{
  "normalize_top_k": true,
  "head_dim": 32,
  "tie_embeddings": false,
  "beta2": 0.99,
  "grad_clip": 2.0
}
Below are experts of layer 3 (counted from 0) of a mixture-of-experts language model. Rows are named router (the router's row for the expert), down (a neuron's output weights, with its number) and show model dimensions 0-159. Each number is 128 + 32 x the weight over its row's rms, rounded and kept within 0 to 255. Numbers have three digits each.
Before each expert's rows: "raises" lists some tokens whose logits its average output raises strongly, later layers aside. This comes from a sample of Wikipedia text that the model never trained on.

# expert 30
raises: "0", "2", "1", "5", "6", "."
router:092138126121120124132103128134107136115161137139126087081113121144140190073142113092167193147147122108150054098148165125106118110135090125146187149126111137138183142173133172143155100104101161133113123182131154072200124111096078068114106158111155109121164154032092153183099083079136069132106163110144150191139174117119165131185125161095125130089114082112127141087099081185165117069130164174136175147092147141148079097138108167114149136141144126102088127122138126088198104151143207
down0:111123145135089147189084135094117053150165178161167116154160126141065137124135072172116052091035097101077150107147127055135151120151154111121145163090129155173116144183152110140172150129111121113087096105130085086084110147122179158141201139127069143097130146091147147108134138141132187133102169179161109132132147136164133167118169148094104103162147175128100165152100158143160099082167108093119084136126083129164116136146109127133194165115123149130111094126073141153160101072107200
down1:078162121124130088067104161134148103119154106127160109090133175157154126076127162137183114093107144138155079103146116121138127149142161114140140171211151120109150102128121099128134106086132159163150158101092121119131100161105138135124137130082106093192213128123106142135186094202145113116085102127147133177054153094091128159097106086138112100182135075150177145072097078182093133123119101135120143070150114096134078189072104132126091126197164219172100161162171146111139122156102118
down2:081128135150109142134123106063039105049169144117124174130089129160171094158136133138082151144089141198145129090171115131126114097162133093167133073142114150111139169127122115112118159199109071202132116128114139151140138108145100098124140077127171104095132117116169139158097151122104143087121125103163095128161181104141112124128176131143097129196080166098117212199177138159092118080116057120084138119120095107110087121146160110053140100100131179096119062108096142128131151098131083
down3:096107111149147116135120060195086148129169129132143123068136105125157177071066129105128130123148120168131087127149127154148146117142150122167172143190165129208073114132151134182157117112099125117087112084135119104128116165147162103160095136171141173115167159085149159141120132135118107173099079131131084151088167093128138135121201151106131125164164087110195131124145108217145169110159175152097171167076206085130093147077070146148093132120091149126144176107143110110195110166124166
down4:147123126119121116112151121093115084088100132181132202149080135071105091138161148110125093109104143130182144094141120136144080160134182103185121112124109114088195101126108073077057143193158107214197145173171166125113080111139143088124164142067170141139156094179103107156132174144151152109119129111145072093131131096158137115110085121133096120138122116184137134092128153178094106126123093167156111111173052158134141152166165123079098082082071115090123114135119138152109190103165115
down5:105164157083179176150149183108143066156126185098170119109142127125149239027134113166117167146145120184123154148158115174085118166151102102105129167119111152171112114167117112183131110092144111101092107138090154152165115094150132185132122111095149107137129094170143127116110089139119141148175085154116135113118125163126156147146096189103139075178096110142139060130156103126148093150078178164110227162111132122124099102085139159171103077099149136125093107174146133100127106134086086
down6:098094109055076181216202105109107124143148136171105143112134144115143170150121107131099113123139137099126183142127122174090109181090133127097173094139156105194096107128136193112150101074071175115147096125069130139141170109181144189123128076168114099110093155091111140084119099090182145167163154150104206109112088102089116100123105149092099106043086124126127116142132135120096138120103130182140101173082138156154104142109108080081120093148090101137175108192112108147110129127117106
down7:082127104110131121122120144069122097104094130182127158127110172127123101153205179085134046133197131215124118154122096071135087130157178133181133082155141106103173122077206103112116128114080118186136188140099151164075132135120114106093172096172144091120161136148112152130073183125132148148177117147167165126137137099137110142173130095136094145163114191127123153186129137172053103099137099112086107100112159126110067119140177114162117107094116127122155119127128134082086153121163075
down8:143125176130118110130101041166122145102157101159143157124144106187120134126063056139109144117127117149111080160055158115171072164081168082146107123105115096141134122073163127190129164125121094113112186122102123159144106141103153116099119095153126084128108100129165098130145123123124165108125177129123112161129144112127138138164110149132192154165119077081151182167173152119053155111115151146168211197156174081166101125097108163135122145135113077076197102159109163116204156114157141
down9:142204119125174095073132145169159118137111115120123102099094148110131154120183161129147045110113120123129114136165152145183095125165105183166107173103151106075184151142059099115089073132144087129154118180142170140069110107091087148136149163085172126089098080115131117126107157119082145138115145125109053086135102150129147136141080095147144081127129133142147086076083127118165113105202144194162140067172083119169197129151121088113117057161125101182143142149152113151130162122095114
down10:089108173148124108123178099121116139111123119114082088162152089147129128092132113104081094111109150153181175170095151148081113151140103125095112121129167096106094128111166201075095128108159135128159074081106167192157085101163152146134155105100073111115049103151158169084143112150138138090129133103117132075156080137131128104164093079092166129082162120089150171183109140116090152072128134107186094132107056132133126110061160150144090068116138097113208114133083155208125133119133089
down11:136070145136085151191088128141167100194124142127134148122142167151130128158111117154091133123135105151131122133109119103139099098116148146060138104172128109124109161052176144137182085058152152056101139120087135138115139173191116152143122089060124112163137096132122146085192124175107142173119162161116141114089110133072118163138181098082134173133123144096133133144088114134152143140067051137125120107111146169144157105063071148112090107204101166154140102209107133193154088129131174
down12:128149072074124117213090117152146146125186157143090116126126177143093115130138098111107151126110085127133059165131151126138068156147174113121134147153149083111154170111075186168180078104134176115098061177128170113110164128116089171148161154139151085123115108110114164109150070121146116123131168121153109172102082120168133091133140144108140185183048064116179114083139093155098158114146144081140183108138132117134161133146174071166095090182085104145117145118099151176119163118076158
down13:187136111146101050106070094149108179115083180144089138128138139143121103083125142113095133170105097109116165156063119158151091104104119088138118116098146132117124134149112145140123146114155094078130159216163136168101080195107135147142102135144164123103086089155104135084074138085176170087141083073148126082153144102145150098140132206180159149184082104115090090126136131107149165124136162150180105114096155156098179066122157115124109135127133109092072107149055116078137068112157163
down14:143047135104103175155151138127088166145154097117092156038144135146160158140099068127095104149158121137075145114097081153124127126071088106121128066129081098200098065165104174136187124090068137185153145147084184147164185166152105152135148094141131133109144143149134162131126108081157136123101091159132163139191132122076143126097078158111131144039141133086159162154176119165121159112093139173183095143121093101121129164103132099113140086147102096121146070158138143154102129174125128
down15:123165109168070082111104147065127125093127130185161177133099139089146075047140134137136075190107149128162094136129129113088167091152164131147084107088121102074099080144159111143076119169124101145179199153127100135135180101168112084095159132185129113117184112142064146168097149108138100114136121102151115130116125094126141186094170151177055062154159187144118145115097135094104116130132068151141117087162105114090076127126144133072130160099158165143094162100082122121154133148176109
down16:200107157078122121207082175120154138141117139122141137110140139138116132131109072154120090045155077128102108110117076093122142179095120095143180133193142110103129100095140134144095134101143136047131063059121147112080117166178190138107070112065083161136096097127200121140154151147123155155122126138132160109141105112120101185107102096134159143118161073141121115123128127177133165125148135085180116183188149076146132185107109161143123128106094090096191114152116180177123121095118148
down17:106121150193093116118126081179093148102191092103142115122134132146160124188092128089079150064098120120148054122112186119132121163165151121168133107089101104122146106125156141097114143085095140071140104102128111149111122077168146104136166180112110140106115076149211159174077134112128136071148165138185137131138101083124117115189150087052125157121104105104132148132071111117124163087108113143115169152110104088088052142126160107109196154087150172151185166156106148135110184129166174
down18:112145096161151157172099112182138108089205128202139176078106136139129132148180155042219120182172131143136109136179129124126125158086119060089124154127154138130141124139178137138127151098113136113169130110078083044130142104182097118128106126180083133131098142102085179059112178084187166096173138112136155091112118154112164093120135141124134118103084109135148105100136103096108158166115112187131146160148154137132113106102106127128126162158113102050152149131111074123150083131191113
down19:221109171160140124154101088061147146100142138139101106220138125116105156146093141165127160180106140114086155125115175121079077139128119155118075088094101107098081118173146140142092149142113130178070078159127187068076106114141163163110120152123107090151089101108090099153143110138184111169148158107053131130156136150117143113123112118128139151134107173112083121178135145111122081126127201119169093133098121144115181070187139097116148108118114079097139142124137093182098170044145115
down20:128146114104121100159100174121113087146127174115132129159125153117149109098223157056128065133134104188193086108177123122134106153161146160135143125139102133137186134114073092131099107111057133140182082107148199148101137120152106156083127173077149169112141109168156118157077141131146168113132089114125167135114110130135131134102086105083089165164132130165186120086122190154118129163148069107113097054171097142131125180198125084088070162145111120084120081168111105174119141150092124
down21:129041125150118185178155113062130137128178074127114158119103117084130122218077073100120160164078159157103121164092153136175108121168110122100113132093119160137148125128076086137119192167111148100127151128099120108150092125138123127089142108127166133122117185074152152090127149136143088083156086105116087136155159114104101047117117104106148177108111138152101142166174145113112098068130134173144125171153080100110128188131137037149117121073110047135104109136083133158100114182123100
down22:147171142135173131079131124184129144147120162102104133160111104119145134110147125090157147093159174113127072084170128127141109170114141136146170163056132111211111137114123187105119074086099108121129116095212192135100139112146212135109137141134105152100079113157166163129101122122128198124122172107147118101109119131058116161150079117137141196114143093082100123103102129107120206139150143067137098088143166157157134154167144142143137146160089136075208121169151089161108145140052171
down23:119061178110145155137173093197146174110152146130071224093161159153090112123106140108157120157166121150090132138126094166134116169097129042114131073134101112189072098150104185064168121071155133134136126119126126146127165125143132161114108101124117113153118154143110128084112150062128159180150099116127182140108114116056083131156091170125104135090157135148140119152151166084100172158087136152177097150153133131123153139106139118090129117181122068104163076172112135136039114104109079
down24:130055156155108156188135160138139164103073117137185174151130138093116113124162103142064101138143106073125131123117113126144139187141098084160094140153123112161061131143168181164081153111084135122172131170120143107034101113147128130149121121170114202220157174190070116110071171134144100120147127112145155142088101182090103133078157132135132108085100157107119093106097086096133149158111121163116116134093105177069142183108137127155074106159148107109165169136150159167085137125162118
down25:076110129123064144158117115069116119103167122099139142093159090151141109095089092134093128087096117153133141120085136153138134105179154103105157121097085207082126109129153105130182166145134091108075133112112129136161091123140168089148168098132103113099146099141174175151136135193085096148142104109134182195122149170105115135169156099100127126105124138116107176177165114187161069085081099113099114177091187081131078161067120154106107111038115195120092123112110176076169133108107159
down26:145113136142117188191157092099102123140183091130176164126158130149142117125111085160095112125146163093105151131109108139128132135118103073135097124156175160089100046135133102095100126106120136092065122169121121130139136121176116144124143139088197125187155153170109129089167099131151116092171126148088127192072099152082102181048081130103062059057135120149103151127133072092108122136105114157128053076136081187149189128135108126123097102125150171171103149143132165134088111164084128
down27:100143088117144092113139139180103146169100112105116123110109140102164122161169171099119068189094134082144089138157139046118131101164112148137097185134140129148139200114113105155158078160110171159134153151115108116154151118074116079125143183202154150079133137094135168149132143120103107144065130120139083141138106172144167139075144160141134117120133143128135110094094112097137097073145102193177137075117115094145160190172127112155145102203179120214094132108212085142170118157175120

# expert 23
raises: "0", ",", "9", "'", "1", " and"
router:127137114074105101130082096119126144088120075080120137121182194155116107125149034113072117112145095106132164176120136093128144174080156205126090106121133135120106113126177086123152108163140164088137122094096140119198159111139120098060149168158115125132076157145117071116141158130113115102097157146128134128146106176184068100152116122162177110171130196107102096181161198170078156078147074105091079130102129095153164142197179123128134141113126142140147124153097077170145111106132146
down0:140112148093142151160138175148113151130123163121097146084150097182102149144109143159138105083141187113078158101167137166155092150150119098172102104130113149127081090143139195089144118120140125112203155221110121123110127165099118131094136136118196158181120141119039103124134103119191067102213111129130133185107110161080113181098059143129087083091116092102097106079139080128120124136129124154137108115195099168141125044105106113162120125166145090101083124109158165164121108109104121
down1:145123080074125095173085123122125177135132154189129152088118167126121150056078110147102178143100099127177116136172196149223145161147121129114139125112177122123160159094162075144165105070081160114175146075110152132129140134137108201126109129128103163106094135134179147151141080096138163123118129123100050169127123151143128103169128098099113187144069146103145101150087091144163152115133139109092120143101093092176166170032098091178127093116139162127112130117138150104114146119175062
down2:169093102151068166086164099192090131092152100135156153095089122149144144180139139104173135105177146155111151133184152217114148188129130121157185129135134149153107093118113121179132064117140108164136134111072125119159091169134181122141138143170151130146111131104148137109134128129143168082181146176151146169150106169149163158105032137106090081115170101123198114110140115055109114201133140122151109093130155111136088133080135126104113127166151200137059107145174139162154067136132148
down3:153122054087138088114141094155194120089081132188110071126113145129132179142090168098136147120120106127079124139162124166112165135124118129153133185076144078107182122133142085148135163140060101115174121127109120062083168110126151146121128176133122140135080091143115103105118104118150139171123193161162079148079139130087105086170168089104146103118154116072128078119127097147071164104045107112105180168113144176112104090159127174142132115196098131148150179105145057115140147086174158
down4:151129103115105151105152085199114155148105175125152154110109184130133151133143146095140117120151120117129168145122158201114144146179093144152162136108157101062121108136112113118123084100128092167160145103112145148128121106091162123087108116159205108114064164184159148143101145134117105122127193173120085114135159166120144169061118139188149101055133168140185155141110094086137080194110134190129134063184139141100160163078144072169133095121134134189081085144138161127099093083199123
down5:136207065149124147137108086224099129152132144091126117123095196190126091101170188092160083127152159134076113128092120149173140187130100136163150133122138134115129111170152138104151117113131130127136138087103153117162102125116128154121095079167152054117125181173171155126123121170136111130110180123138073110128163145164131168031112147134114110065148153107170137127139115071132115182150131157116118125179123152097107136093176162118131088128113193118054091193105173096116113094168147
down6:138113168120149201148175125113138137097134125083169116163151136140121101068140120143140112146131073136092128124110137117149110130147128162105120140186110084131053158141131118101139134115115097096107143152136136173088144133093106115207117171098122063163146079137109159099135157204088142057113065120148176182111159145109095178091143138108086127099107158135113144072103141143069201035144146162190137094113154120095137157096157145130058149157145145170139159046093156103111117089124152
down7:193160076146077152076128070209073068135132126110127096111083148136186134130143180105163105155160194117144109168099155175115109083167141092148107133134122127117100100168121130129108142113139128178107142127138122147116108143106147047154112134160121094120070129145137162099111146159074117115160184110134114158115106135102183170056088127166102079102127128122168155155109131075093164220115118175098117047169145162151127125080123115116149072146129147144082100142113178119135103139184142
down8:104156161147157091210091149133090073140149193127159060126085133169146118062150119169121119107143117123090113093174095173161165164136045188118089130110137104131111135139087147112116113061103068129110138139145157131117107123115072109144155131158117169135179099139092127133145107123166103075085133103131209108187137178208095085128135122095158163097074128137090120073093135140093141111188163119134153104103129184136121102110142123134134142054120109119127131126072130126114158111065096
down9:129136139138134189178164161114112119135183140088135137116120104121172105225127118131125148223136116168094129092173138168111132137224060147084150142129207110181128169090109139154139081091149122146143152118116147198100149178164147188135137086130101114086094118125143141081116132118104143106103148182090158128113107131105134104114086125104145089116097087119058112054089115105175109102110120092086115157116138109205156082130115108138172115169110109114134118164151148141123150170096081
down10:201158158136169113145147182238076176140125133152166147146110095167136135152113161141163121103173178108103170073110109160093132169190109124152106149173110110148113047094129142069128124120148159119189114120115169126189118132128133111149164134181192162145125128120115141162169119133159139113157118124123120127180114149115121119137100144160118104116169088135119087083101128171082148174109166171106153102171127173096080052117072106123118098161170094114107127082203089150155089122108142
down11:160121182113113132158136157116129130108136074095195123161086122085154111063092127122160117162101144132160125091106105141125118119196097179102119132168119119125135126127083134111108119060080129164121160122122204165087163162079068145113127129105160132101171078093171155201179139117043185127170138134168131163192129132117054132179128131121127126110149110142134089126114113122093146059180196167159118159149104145134063170141177158143072116116135082137158137160171137104141148153114107
down12:125141191089174103113103144119153080106088098184147174108098143106120129124100139131083063198143106106172152136102107133127108105186171169173148127118095139118162160144125099136102138150127167170128168126113140109130123147180131150128091106092141078074121096123122117152108108178122139122121067096120055141151149089155125130067153168140183109196112207196165161110179152107101135073140078113155106095131095162115179162069182119139095134132177144155091110077107169121122118189109084
down13:172135123097095163116108120098156135126121078089134145207125127136121098156085109158104137148080126145068145099149149086156111087142098167123134166119185165134118181133069088147117091028139148138183118111114123177098110105158119134159118148115117154077160129111152152138095097176135168106129161130124134170147162142057112141164161144146097155119115144171143159103148126096170112090247147090156097114111098138128188146170115082172137099164150181156113117144158123104173092219168132
down14:125158168145174057118081129163091164115136152032178074187116125161158110073096180130102124162108152115154118138087147124115140182110143115141122100148085184154153137140099088153082115155137115075120191081135067115118159130135147070099095103166146163131147184161158142158154123129201159157053065130096145066106114150095125118120124167076050134140110114143100135166099112115101123178131073143144151146122116112138106140081118133142096066132133151121081117186147141157141166110135136
down15:152148114100090179109126097211164145119148155103107136098094153160116081118091148126140110097173116139073141134110088197129139182178128133113181108107128141081123129143142140146123101094094150123161154053167114130139103132118139198103132118133198094140118163165171159073151115156153103129107152148106105140126139177169148114067058129128094086137148134126219148102120089075130130186114137130124115081164110172117139114096107177149136081138137177129020097174084168156084134145158115
down16:147060165132127117157096121142096088189102075143146087062091128079123145143143120080157102098103130142162076140108121103133135157075115142111131164102188164089115166103132130124156142120127111098104199167122114201110077113135141117155127128141116093119105135120181166129097150097034160174169135184116117142134178122148144140115101119136192182112151049079127152141124174197146145176169177140124108136156121099095109180146123095087185174165129148111164140168147187125162127170135093
down17:087167131131160109112147141193113111141036185186119143179159152136104196079172132121070079160081175127130164140062141149097125122085145126116127077142108102127120127114165119062147194216128137101104154125146118132167102128092150106110175121102147060124113091050109101142151132103125168156122164161089173152102171135118139102136170137150146133095143128176141149090118153137134091140103147136102163114187156163138172110110129204146133123117119071084129081188127125153127140076126109
down18:132122171091125145138132151176091129141113102132114094129139116092157128063127148130121101098130137062168126118099114128128124200102125159129102107148193099127193109168137209102129148150118159171137183105157164104089195130078121088071100130093191127079141173113112131139114150090094116178153147192118097150133153093118094139123084140145140090140153104163143129101088134158117126122108199148098112168184124168158075138107122163110123105065144115070188126143170178209089156131063168
down19:164165082139096158120126097234112142123112151121137163116096187136095129121144182079157127111185149100079121119097137171151166188143112138150136145110137133089139104180115134106133085087106128168160141055103148111131094110116154125114099081181148132132095176192208151138128116121145115161124157154143081134142142161165127116072103183198112110079149150126225131144115122083120109206129136149133116090191121151096100125102137145130138072149134171122069074154130166129118111117178118
down20:173133166109217164077146131117167160129159157076129117154129142120129180146141150159134151175097095103134171140075142118115084184151088153128130144134106120102148128109139082059162116147106151106152144137149077117115169117051144181105105127177161121156072112106138144100162100179093107098128140120102156141114107206071145093082149143185131086100117151173140132098129134132151166099140134192154108119119183134120105149119179154131106196147150135165230170078080130125099100106066118
down21:125140103112129136138141139096152172129099144130157135170161140124119114126157132156143176091199132135095147078156092125030169144107114120061126120174102138130108094151097135099148154148145111099189052102117174122154073110168118167140063101179135143131139089121139120159172117206134108110112040093119197129099103200083070065158143162136116122157108143132119062143168125061135136125127055098126123065131189144083119131139129145130129101117115104142117114087144115108160094128080114
down22:105104109111085085081105160078136082149153104156126082172136201089086142160103058130125131120117078169118098114128151150111133085155129170107190122146088115131106105106098077154133122134101151133120100121116079149167127120055148153128156120121130135106109082067144160115127106135084174124100078103105103111123119158147168129153255105121166158147141136196166158136160112161175135103158154108153143150070102075094170200111126088098136139151106102133197145115119178101181116168144120
down23:128149128140104154158147133113154103112164137136166118130150159184109140055150144104136074083090103155096073187195109105152138053136158175144142149135084053113138164185126173161118167101115133122175112121165150104067100108107134125183084119124094057125172111106131153132149189176129123098126095104115132151126127128132105176097110079102155145106104153092141133082135094155109176067120063097207114117106121106117144075110133123154076097112141112160183157043159121119161105122090102
down24:130089113137116148120157152088147110182168075059118121124115117136147071126166081111056144127129141154147103129164116126144146051105086113117127075104118121096116139173122159247105095103137121145131104080117134091163154133134143152157112066126095089076137141121155190123113140156094120127151144211151157068165127040200093136132092106104176079134122161098085073178145098110101148148090141106134164112164099120123096116148116117088141056117132125124121121168145117125124168130074101
down25:116162179149149080185061162127126103132133183126166071141058109127176105056172126132140111110159099130143107107131064139090171131144115166079128110151146123149135107154098110105098106108113117142109168168157167112123138096091047109125187128074110101155194090131065108158116116123145163094142148122128207115172195177194146117108151133096118159136088120154124118123067192163097153106148146117182091127121096156105129127117175136099138107060108147143159118147107133153088153108060129
down26:111121104125147177088137123113073143064167233072082084092119123159106143090153220114119100177148165111146077147151094147141138165167051104169142136123106151117127135143170165130132162118085175137110137203148153112135117108103105127140128156116157125138147116169119124097060142082159150105144100100146076142120085124077141177093114154152124089122166111124153144117118105150124059090074155178114176131129159165143141098158124141128116166173125167125106133117099083188046159101167144
down27:117169125142136130150178168124075087121078154199107157170122135106114144112159150159100055140137143117145150110073127176118074093148098126112126102114180103100157165117147172097121154191121087151150085091094129124161133105142060086160164111144125126116142109100182126110140133164072137078171198078063127146115104146145116145175117125141097133113135114180166185101088208121141162082139139152130184187181155152168175102069146198108092093094141145136120121128079138134138121119161098

# expert 5
raises: ",", " and", ".", "'", "0", "-"
router:151123140137125126110099150055074153124088161173183132133130144133156147126160079080117151144142144105171110062100141126128126139159105141138144193122146105139151106121114188111080150221092130130155171128113124101127126043173056137102126149090114103123151130124087064157155077146171128134103169145104136095133111134216150136189100125120114170131142137178137123116093160184167123021121125118132077104149095136117194148168157114086101104144083144141125072113117155190132139118106159
down0:181067113095172135159134112134148125103107129131128141161175086118165127103091128136127164154142121112113166164150101117105122169076114076191084089156161158151114142141152090133144131094180148179122138207127122111100197102099194089095161084125161146115171141117071154107143141152110066183127104111147157214069180127124117130094154137200099107096108159102105098139152066129146240126116166123118140121080156154111143053156163107131148111141121151105137161118140176137131131145127099
down1:096112071132086133159085082126173104142092118146093189085154130117025116111058059141094130045121117081076171184077184087155154103089153162155164122153105101083123148142102181123140133129147092123100125147088119125100125209150102138088137162102088094091110151113125110175181084146151087131146094089120139144182164121102153145130133101133180119151143095058092108121113096108144129117151167123124102127148129134126153175134114106136105113100106045100126166107105120130186124123126095
down2:103114106163111193181129064190149172100154140145171092092115107155147144078112124082147165144100134113139123107153172102101185124093147146141088129119132105155122097211140103101152127081097188140106153162164154096173133146131154143149132147180191079118155148074096112153131118093123121123070131129133109115084098109120196106121127153100121129164125136119131080182104045132091105152093105143167148088101153100125065078136078151111091185183165139081073119164162087072102134132093114
down3:141127175150154089138116104176091114178072146144077092109147136150117115072211135126102126138070088121120129148116131170084122095110121141068100110106060165122201202132128116152132144157202153099145071141147100116162171113109145091114160157197101139173125175113128098100120140112093106158087122091142150090213106085152153094123119126080092130124091159126089086135158069145141141089085149122155143152136171179092083076157098117193130124128155113118136102201126122124171114132134142
down4:118145163143099135130129085159173134138104117130156107061158173145086156060147145143088120095084122132142109110075165153072155086130181192052091179107092162107127081142113137166132140111108125166137136111112131160160128163094108126108158157192104081115069153076130123163149048125119150123065093155123114099201152145145127105149124136081193213188128136132099162103136109119125103126111131086134133159091151095086151127124137142117090135084119101152171110132139096031161134096155146
down5:150120174172130125102133070213174157126112155135159059097112133144160128145136096099102112154153189144167112107112154150101134085093135112168182145118096139144126093186090131127160088084093159132133118146106126080169093114074103123099147131137145151087163162075100156196132112152138066190168193115134137095165116056122166115133103074083087117101160142110101073103080121146145135102114194198158162119161126127084163103123143172084141154168150076111148115117134164088162089149120147
down6:147126080150130171166163118158110065157130141114139153070101087102138124152146175145150110133133143122144170155166103138097151169144120084157089123157169159138151125146115101113150091118117180142145141154169159165084172141123121181122154125130166137135113122171127100126143154111109168122164137148157133153106097154065093129142044132128085115085118072107127077113094075097103091211108085156191134127152012134151108103137134140119139049183091116140078132186143092195103140074109081
down7:160095110116143151173145117151097118138103144140120137102099125102120160086126142109121154148149120092167135161180147190111118196135102120132088089115168150148143051133141104073174121148075146173092158179130150120089154117104141099099148122080116137151078120159112083169174145141084157177139148168148132157130107181120120081126078097149071098046131155081091135156088140085095048163135079170158108127146044114119120085138143092175166042147089086140120105124145140166126174108095136
down8:139135122114163137175150159097171102135113143160120151096138084104111117138133142128115130115097117051180129145135210089138135114127118156184190131133167171087180182156115133102097111115226167147132129138121136119078143166142114108143130126085092197075111136166174172166130172128163136151146169154176097065136114129100141125114108184160167113072124108066168162152115085160162083154117119158123161166137128115153131087106146136087054063182127115093156144120117169158081145098151068
down9:106134111148162129166139141096116107120188141080109177168124117125169129176093107129107110217059127147107075052149087135109106074157125086127079103104114117121074131150088149117111133070140106116108173118210127154100153161129155107123124127092113114126131113174216139096116115109084093109130128089177099096127126154102096134108153082088105130119094133111078143149109129154075066156136064054121121138142149134168054137156120114171195155081127147155139130099152129076088150081095148
down10:111166126107154131140126095097111109112145065115185108142124061158126084130171093147179139195086127121096141121135148184154145150111112149127090106127080150103137152117196121122097141181108132111084150091104184182153123132161095101158138132122100059102107106126097139117179086109192092154137033142116051115137084164157139094083129119191096119113102118180130186206117194089108090143119114088098118115104134113068118105132112075140097116086113127153093129111085101077166125140110124
down11:149135128167110125122072183076128069115152168143142132157088108118088098159133112088131112166118128145172163106100104152140139123148170088166076108125139145095117145136125096123112129087109149122096093132199170159109061118108110140168144132154173085116180109127108177081101129119139108029187132089104119100100132139095131172085123088153122169148092053162118079161192096144129145163144096128182156064131120169114159123078148164117124154153196179115078113198154144135101143189141101
down12:144120143101193165134147105097130115138144165124108143122093149118194174121077103140125166148094145187064142113155125115181126157204136144084104190131166076116125120161150124174088154105146134121079144121092137112165127070183091177125127069084135141073123061133146123131091117155123185139121120166110133082127136160175141135156162147153180113199094129198125096147108143157096139109088159098068219150105148133109131134138157145134089121073065171119174139112169159122104115126090094
down13:139114108134069069094131151125131118071102085102069113119108154078112067162203113120140088097153159058148123115062090137115133156099145101100136140129118097090153082123098139060161154150083117180124171149147097143094183105118140119122212110093092130150128108188094154136159107141134136128131164098150154117171097136122127060118097064124057135070162108161111149083098114108162119131124151159160085110120070080114123175174186122110136112178152126134146113143140185093081172107121124
down14:139086069184092174181126080124106142163104067057134152104140095099158074153057092136110081094164144196103137098153136124142121165141084120149100161175156138156115119097136159099184091092117114142121099139115127167147120095125098099193108150143129147145118093096181156113175131174036162146134172163096122177082166165034111148154183079149094135181150087159131147143106091124108142124129147107128138160103115122102121172097142115142077119136100152150138147096136144092129156183132097
down15:142092127076069113110125180171140141124170125075171165109177154143113100155053142109109107139151099141133135189082132168153203143156108137123149118074099151090134116179075139147129072138057139142157093088120102163161158138170137187119122100134176189134146157159134179102167143150134135118088089064133159175116154141164110107077130100134121140126138115119078107091172109121104098167116117088166138110142102147201155138108116134151131144196165117139104120138148152144166124219199176
down16:150099124171105087094188094141049140101087079131140167139127065086127089110110089113159141106123123107113127162180102170137122133130131128178123113156143079096148107120104110104110140120130153211094109162137194136068089150052132179124181042139093150168157111147105119168070135145122134070162145135132169184127098127133144154133152072128113105110133151150188101132070105141167169095133142175105082168078112134155152161161117113130112158146143131071123162069150152103094158112187148
down17:103164176134115118190117174185148151113090136132191112138098134153113160088074146093162144156123150138190084126134120119139167119192133110147108085086108174134189177174123144085120090102059144118151110120200138123124216123094095198136170138107168129114100073167115138199126090137155141125159053135162138118096152149122178115139120152097130168117124137144174117090100146138082159113116163144182115135142097135122098084120141143115143152202097176154105126166131176160106135202138150
down18:136162091162156151135131108088144153102102107123160080109107121138150068160101111081191159113148141137120196154083120094130122154141164147202087163137180104135098024153086119160096131109094119172141161154136126121085112134145105160097135147130139135139163139127098118106116051130157160129144149156048034146097138162135164182111074131143164165136151096152122154124108190122148087150157173132129083158103108180153205168161127169072107162125112161118103154087125119126127137171117071
down19:142102102085085147172100139110120110093176134102166096104145096089133121068100113120123158119097190059144118171084190131094155154163118098132149121111074128148157119182120147143141114099111148136108138145159146084090105121145136163131104169078093124129107094215124168123135121173134154182087115130134125168138154175065133095066093176185088096120157185058106124111157099115153099147131098192140116199120075077140144191144130095191142116177135126097102165152106181134143142142168136
down20:114133171095153054055109132178086124127057112146117127143169141122111168049181124106178106098082115140153090086127179149135118129139104205180116124137126130088149151094124133098143138153141150104121118110112144146141132106098123076175157156111114092133134131084161131134114154130060125156116090101136086109148081115170117167149188073092139166121173122142111191106058194178114131050211152125067148100151143104152144125139126153080112126076127135186120167118148107116150132113089131
down21:110062091075108125131128109125099124099150156124149148092159172107094159162201163161105114106155096121105141197117080165121122120111187090105140104106172130123205154109164110133170123099044053132182146162127089157110153134152137134058125133097136121160137152182166134136151145135123129131092112142126150188109067132105097121094024112112078097105113102137140125137132128111106073165162123135148063101135094126189109134140153113132153118152091197055084117154159176108104144109130138
down22:101150097129090089119134150145098113098082094163121143114071150080121151095146123116125059165141131136144164103108074150116143169102133111201122168169172096123150066105161104095131138139126166212153140144151163172101131097085140181112121122127188141163162133125119153100134123136079147078180129113096087121098114167084116146124079158056107135035173093186122162122088136173127149127125104180177091119124114156144166127082117156140124112181129126131072127195153142158099186189105116
down23:122206126130107057111132179162094137105118107126113149103141152114098127104145136126166173124121112068116084144122114149135084159128141150150131084106144108091169114140068148030064136115168144170141142154197170112100079134083159091100106142077163121150094137142147144114144119121144121071184139120162100108124114119087142134149058170068115137115172121127175133091074099117099114102215129203202092131150097111152134169161101123079123090155133108112102117140136141134131217116152150
down24:125096144154150141179105086138102181144157071137157219115120180116155108087098162110118136221145118123120128132113149080084098185110136120168085107118154121155113109131175139174131155073129117074143132168093149109070174127215095175104137115120125119149147113121111128169110168192158162161115117158105154132093111155126117132057182131184140106082135204110116149151179097097107110149099116172118098140144158127160138155158133138204109145093156141155115163082177119154105158093087092
down25:113119117158134150150156119123100167136120074078160096125120085145165101155098095092133068094132182151107138151090106163173171103154148087200091194150125076187099056160122130140076138151144100143147151086123112143171135076149149150171117136125136108159174109121114198075115117184110164087163118131043120122103142139118127133136156090044080144141146133173106118106139167128132169129122125136120145128143213061111118147101175111130117168102165145122155150137137133101103139234137124
down26:133169148106120083140167163108119111134127068083102133090165140127140081071166094146146121059106116070132082196096075147126118173070080170129194112123165103106158107100065159078084140112165142087112139110143169113114115153082177147156091098095094108157122120100110150104161137141128141099163134094118124156207164118098117152127069108077097162129155133106090102066155069176156165124141146206197085156116148097159103144130155082106163145154145131155138137126093123103145096135102159
down27:109118094161096157145090103108098157107158075098148095155143129131160079143133077096139112095169104153078080098170127113118074137153154158145134149105086121150095072108134093100104115086108099146101119155115104085126116112127086141146111111110116149133132137115118152156112114190097101178145140089074169160147177173045089186154202100046106145116102112129153180085071182156124113089162150118112139169104184073117142190142117107140146192111127140112093163111094092059166128182139159